{
  "d_shared_expert": 0,
  "head_dim": 32,
  "positions": "rope",
  "attn_scale": 0.177,
  "parallel_block": false,
  "init": "uniform",
  "schedule": "wsd",
  "decay_shape": "linear"
}
Below are experts of layer 6 (counted from 0) of a mixture-of-experts language model. Rows are named router (the router's row for the expert), down (a neuron's output weights, with its number) and show model dimensions 0-127. Each number is 128 + 24 x the weight over its row's rms, rounded and kept within 0 to 255. Numbers have three digits each.
After each expert's rows: "raises" lists some tokens whose logits its average output raises strongly, later layers aside. This comes from a sample of Wikipedia text that the model never trained on.

# expert 139
router:131153124140103141086137129093111139112126167142152144142151140138160125162105114109152126154132154129163128112118146079118144125119153130106125127140120157113084119115156147133113129124096124112103135133140163179120098106117140157121138124069116144107114117169133103140139148107118105161122142140104135136115127125126146085161175126124176055129102044140136142120116120088130175070110
down0:106144166140164085128126112122084130140153127131119139146152122155130129110160115149107106134114123165136093125126122077141130133144165160108087132097182120175102125123131086159091169156087134122164115160104155131135132121136133146130137097118141124130152080119114111145129115140156161203124136131150145188161143136106130129148120110092125121101131084076150131167143126136139149151151
down1:127098111160148161152155129151146137114151120126148096124078148118178147142134133114147170129118156146115100113172145131122124126109117065124115140133136090129110129182102144177144129169143140151100131118088155153097136122117099168142102138126134143122128150156081139112148152104130116145141129133146113131069148116142172173090127120103146110150135139121133080181105136143081148104151
down2:178135182149183169155134152139097134137149133091107113152100148117102131094092143152104158142098114103123136171127153110106158087105078189088113132110116172129112158146126124123162139125123151122130135161145156120170130117108146107088116110158128135120126116138109132156145130150164127128103136133116138137116070164109124114120103136096074110106120130111096116120147113169128102136130
down3:119138096099124137107108125140156116148144104146110135127175131098117115126123156128091127133156060118128163127126101115119101092146085138112119128106109109156083153135110127103134100092101107156159159150149159137149157073162161146132150116117139121084184096144102146109109110101133151144136118144134133149161128161164120149124116128190130155129142138130103155143142161191116123136162
down4:137137094153120147123106131090118134119104136108150111115119113118161111215100133200138131107077118151138135150082099121126129090102133140144117098185117102088149134190152107130090120128104142131116123153114110144137131121117102166160124137179133118137157117125129097138111136099152121131165146115124161153066113102129120141118130133123098132165128163119084143152139135131116143128113
down5:143089106136130157145170128135093109112139111131119088120123143158162147120146167083145106095152083083121141100140131137149166110150124128104121125133130142100125122120187107133149147181149113096126148164123103084149109132129110174101113084177127125128157145140100116072138124103149117157149122098134124108127136111129123112099136136175134102172168127117149118129177143174136144148121
down6:133144132150099145155126154164189087136159135091150118107137092124137154157148142094123126168139148146140117144123151065112112111129092160122099112108101154116105136145127139144112124138114136130132126118104138107158156093104148133098141161135067155123224125087147119122156135138121180098121157117163138132120124182134142127140107108133120126106136096104106154133134119131107108157149
raises: "is", "ic", "o", "a", "ica"

# expert 172
router:092129154088106114142147085137105135075089131116130140128145127099154156164093144124200103151145134143163135156153155107135120135132112148119120098127094126111113120111153120146174096137145131136123151086155109168147132122148108161136072142138139111109083139150159078111121125122104108122143101146139139113131128136114144112155149129176133103116104087178170105143109108149169164116122
down0:144158126165129117161131106136141146197130126100125140134127164109066151126110142085124111114127121077138135123131137128113112129074100113103086111128169148105109090133145139096117115098158143125118150095112106125112083128116159134111150107099134137152177098127124166155176113121095118137126119085109119138165093154091154135128146122149150134115122128086102132116102140143083164165117
down1:143088112160111150126138155135122141146150112105109087116096129092104140136159130154104115149119182141121147105061144135120103159130111170093118156140163149128149170147111166171108107135150103149166150124123145141156129160126139098154129118106171099145154162110119118162142144139152133145161105129147176138130106120126144101107098155135136083124185105106133131098100084095130114135131
down2:118086118150093130177110145134091129125111167123108110125158100106122160130135119162142140118180119126116155149123113107127192126149128134125093105085090088115114093106103122123141141196089143110127138110087119114113159130145151105132105153127161126090113136143150130146120159136154143123125126156125154126074144112149098103123131102106154076138128129117162113132121169190154150147133
down3:153138090122152153135087124151145160136143122122129136147088152149117088150147153123161120133147104095141134122148112147119139085141119144151170146134106126131138128106119072169086131137124103126091083173127146121128118112128124149121126140160185117128114146119068113150124140150172105187127098126150151128074116075098132150141132106107139114113160112136091169172112154138103137134145
down4:110126134143150151155098100121128137156152176131100131128107100117134116166143156168200139097166090142134149160069126105106152103146108160135161138079103104174135114132137088157164136143143145128124109141119135101149149111108117146116157151148113150116084138115145101134115120080118135129140158156131119118124145169085103145135126103134100130128120144143121129087141179103143174148153
down5:127112140082120106092142125108150142141081166155109119160117137125149160117118138144109137140170099112124132151095138125125137101145174164088126146154118164124151150114071148126137161156110132126119110166110145152120120095119073137177109110154142113176126102140147105177083144130124136114142109137156161100145135145148147129144155137145073153126088135119164156137177131121137175123133
down6:080127113148101145136123155071144115132107127142090109160169106143152129107140122094124122134117172156101140124108129171155140161135166138111084141135052152134076144131095129113177096136135119116150115133177121133135120103170134120081127153137123125124129126127138169107137148162094154133152117121143149113135133129095153109166071143140147113112128160142105100126152106110170147142137
raises: "ical", "ically", "ics", "y", "ices", "ic"

# expert 66
router:125140140126083131131169086114143155132158126135122121166120184110124142151104117076124105122127106127100120149149125145117132097094125140126094143120095185122130163116171163122114141121086119111120130128160137175118100117137157122086106137129107136155118152176126067085156106179188122140144140141112138127122121143118145094168123134119133130146115090126110118163127095131156159085147
down0:146126161126122081155154120152136138134152129171127110118111121143102166075114156140114111160121157125121101098142142105131151106096115156150143115091119140144173099092147166124147154149137133153121161129083105139144115112122093105118125164128175137153085121102091084099142126096113141105168135147132107165158118173180143120129084131140102135119101142099076109146110138123155137104140
down1:100119098147089133148162136126143157116162152136135085134149129130140147108105133148114117125126106125104124161215155122168119106141133112169114060122150157112125129135129101102143136137096160102140124136137144100132130154147146092144174139135174114126146146138080148154134157160121163126120142111104167147130118120117142105138116184154102150123153127095132106099115168106089119133181
down2:138174137102127119159130126085175109108163163106140118119125168115136150125109135120147161082134131117124119176157121139137106135126145140130171104125061139168153129139112150140149073126084118121136102143101155114140136116137151122100103186142132154166072126139129122109134151090155109122092146110136140117124130084129138159154158118120090082165099150109135137099127159115097127151138
down3:133160135137129102118120124177148118159098129071182113128105080121134140117119157147129137148140123170141141090176121127123093103136133123129103147132081075123123112134121122131156132105135100120102120105140171118132177112116089096168185184073116140145127129122107139128158106115086107114110103134153142114124116120102115119140141126172129124121067136153085138115152137131159120138145
down4:124121132161131086113127101148122156158157123145131130125112129150093147157158115106164087154124150094156129117144121111133125156162120118156157128127165135144102123103137143120174142130106097112115128098147134150101142090115094176132203102125183136118209126109139121127128109111122137130139119161107116159138104102180171098097142115142113086120137160133127150104131160096151138146146
down5:136126114146133118109150135146119118131114129120149100138128140145147166114124103131134146184128131138068092132155089137146133119108163131104089045102104129158161135152117146124098141133128147128130122136095190142128143159163135133169115135158140109128092106088069137143107172177104104128122138124140161145148108123130118090097138128098143167136171141151118117154109078126119104121147
down6:149126148169121134180148109121144124103127095156103118113121137126151106138132147122133134158115146121112134095151149163129137108153129131156081124134143120088077138122142160141155120152141101083157141102143105165084131127102098096143157114104098136090109127153093173121145172123128123123161156157145098147120217148127160093107087147109102146116124135136121114092144154139114100150138
raises: "oper", "ff", "ordin", "op", "ch", "hes"

# expert 207
router:133135156114098086110143124119117147090148162121154158130139131128116131162098111104178106136127125128158095181148166116139103142120141126105106128117113184135084124126150143088166102136102139133129163129153130143127122064139120157139128147107132112087078177150145119094145126117122118102178147128125189124130139069147104106134136120142139083142106114159150130124086107111121148149128
down0:130128135114165141119111129128160176117108147166123109104169105153139155183132156148134110102089129102122129091093122136125186071166134097120126154141142091142161126089160112103135114128132114142126138143134149163128136198188124126131113139121110087099163117129156151097098156138152151156145101125146143164096167099129158127137087121136120111150123112116155141166129136112129131125122
down1:108138139117135104139130131105131181116093124166144121140124141202168143122115150112134107136129142126127080109133148132131162193104096148120126100108148126134175144110136075092111144142141140138109131108059095096160125113147174131126135147119141122163147145136111118120165137123135109111085126119162124127089093167097097101135099139123113125114105110130125102136107152114121093093182
down2:119099140135135152126170124118116157081102120127138128116136146104114135177119088135147105113123065136139077131135086122124156134138115125163124107118114131167096138130135107107123163140112077129108116129126121136138161106166117084144122141095103109071126119111145128119112102176120112093132122133115091124134157173165127123188121144137142164158146130089134113085143100143121158106189
down3:146111134094091114103148114084160163117112092143145088125151140105143154184072095118146109150143165142099127115109135131097148118119144098098123121158084128139139093106150115138082144100141153114162120138118116172105153109096152107142115123129121094139081134072175126116161139124119083146134120082124107129092081118131156119130130116154165137133144129130086112132133147119097140134146
down4:094140155119126099134165107160127143129128138109138095172112135142111135113163097137156131104137083072141122161151139165110104161112123119164125104147143151124105119136170149127119064141103104086143156106165159090159107099117124095115134147109106102141133103124112107136172140166163117153133131153087099120111115120148105103136153097111137168115139135097077161153126152137154110152102
down5:149144130119098169102128141136141138092141105138130089140139127108132147138163134152135121120121180036132170140095116132160152115156115152133119097126064144104165143140124068117187124128133147131121129122124151119131083079124147145136131139104172161156165106081137134151146110125115132157123108132140135139109136101125116127127129115073138128168136157107125130102081113111131126153149
down6:158121096121089202125156121123120122104200122154153129165126132111147107117171112068161141107103128080132151116128146098131113100127116142114124130108145153128120111109125118158138139161116137104116139093108126113160109111127123140111130154121132106111131205170144105134086136132127134155159144147164131127152136136115144158130119133197123125105105122153138109149127111095134148093181
raises: "on", "al", "or", "and", "op", "es"

# expert 27
router:092119121119097072152143116107137141095088122149151174119123130132158117170084133107147102135117133176151144138131148084126158127110165143107133139146087119136114116128151115152144134127096095120094129161144156164169116105124142185106126139122107112117105132143126125115150122119100113092115141142128149099134131076126145118196170122127141099146070061149127104126136110144157137140133
down0:119120127120140153165137145116103086132134162145142144135155137184149151155135154135114123147168110095162142145138138119159106144125114119156167142139145112153143164123101166100137138119115119086102109132085150152154214076162118133146102114124116147101114085143122104112110132100129132107109069120128153145118102130146122109118084113097193117136124125139114109131148113134102178125108
down1:130154101091115110103131136138111106157112122085136118149163141125114128117103128151122097140127137104123151120149149101152160119163195117132152110127092173119141160124097099130109107097117117096092140135148114181141135108101113134113068066137102159116188130114121129121110143100139133111147076152099110165116136140141146101138158158141130124128130177091134156105157103122148111124085
down2:158070106119133145113120096147158106126110148151149126128155118091092134102097180170134107153085138177110145129099104130149136127116170133134132146156104121116118113143143092139123116155092130138130131158089109105152096147093115139147182096123145161120166146146113173124144159126103129134091196133161129110157133103154127128120127131133169151091128123152090148089129116127124109099110
down3:156135118145189094120121151105116125148109140107123149071132100153122155111148151146115129125161100152114103104145151143151098147114133107097120133132118094177128128156114086144154102125119168129174153130098113161148142120151153154138139188161178119130143120131126097131090132115121117146162131137132082136154112131116158123158157132165100158098134112155111106089140099164132093105077
down4:125147103126146123140135128117066142120178117135166145058125136108125146151114169150092168136103152097092133120123133081124141135131109148118181095106093116079131101096111149128155164131143109126147113117118145142118135134158158129142141078132137151159131085113185130125144143135113128134099141130109110085119131131151183091141148124141157098119120155081094090125137122156109122137124
down5:129099137113136130122095139161122113122141105108132130104141100155109136150151135120148131172119068129119118146132118112161182107118116101143087144125123141116145106118117122153160131138136131176142117128129136143119099141098123163163154088122130119124142132146157126149094101108099167141130168154137094151101126099163105174075124152081147125145095140082132075099145092196116164110131
down6:139131107124115124148135129103107150083130120120123158138122109133105107115144164139089146164102097086131159131161139155145173102124138082153086110164127151156122105157130168128138126127120112141178104114133117107144114123140105153103149122133106183106113134091147160154155075182081151140136116104096126172158167135121133110157116094163114116087110148126124098119112122097168135152126
raises: "ies", "is", "y", "ry", "ing", "on"

# expert 25
router:095092122116101095139149109115131092115103131134118138118129154158150108181119125126140114146125102127180140168155169082125113109120107181117111113113089157107129121079165124148137155170118091140117172123142144176134094141131122166130124156134099164112092120138103137110130127100094132109088146136106164123118136102106145116160133122164163100154113068144126084155138121118121148136142
down0:108147085122147111140133144129153157132090121080133141132106168142161094131110155065102130149141116116134157112148173120087119167138115134158079171106095098166136120132147127122102155144133123095172114127122125096092134101123101114121103110149121115168079118132136163138151143146079112098102112126087160138161147175164105160105108133130097102148131134112118137149122102126133110110123
down1:179141143130094134105131141145138079130076153159099128135116118124156137149102156163144140097131138134123109105143162135100124151121149158168142147135116131147125117090117134109135150172161072141140102092131097102130130135089158132118134149109142160127186131107146143147152124128154152141133156153087165153122078106152134126122096152130154121146080128089118112161081148160163165151137
down2:145122155109135164124094174156135121140110166111089135146140124102130144138096119132097145131149106149118151174091177127097106150096097141162146173103166164115136144111156088117128147134129108147123054099111115130143108123134127122130131137114093113119127149129128136120088179094158087157114101104141123117089128101137168150078140102151120113125129137153107174121111150128156142094135
down3:126118143141130153181126158128128111130124126151174086117124158134121092127173133141130113134124119155140122112142149129174149152140165119105125140133112159102096183153165114133090114158133121148145131141072148137141157142120099150155123107147122159109133178136146181109137157150161124141149109173085137131174116091161109114097155151075141105121083138094123126147113140113101100144107
down4:157114108152164119114131135119130098087145105136092112111116142151114106121140118188112142158119123137150131134110153175119079162159139141115186097100110107150110159126139161159117125144097133109109106147090120121148125123176134112121105130072071118129161122083156084139095146145148118180116109123139123098112117144138165096157147154138115163127081104129155124134130134143147155129151
down5:132133114180142129103126159113063109131134159097130172165128139143108128094105097133084134128146104135138094143113104142181155114127131151131139159191156144131128132125102108145114146140159133152130104140155114100146138137161105132136145107158130130150183165104160098136139085115163150140116147107130099128114069154111142161151120101109137122090142097152165135110176117146120105130103
down6:147158141179158116125119120157137139139172117132119117165120128093166145115080138129143136150110128153127113096101138110177103107095151155180134124121114117134114089142162137144147111151128116128120106141135128105106093128110119167097173117086087124161148138104130192181129095184141104146144065130169129139109114109155162110142127137123118155119147115108108141085128117120128121125140
raises: "ine", "on", "ian", "an", "an,", "as"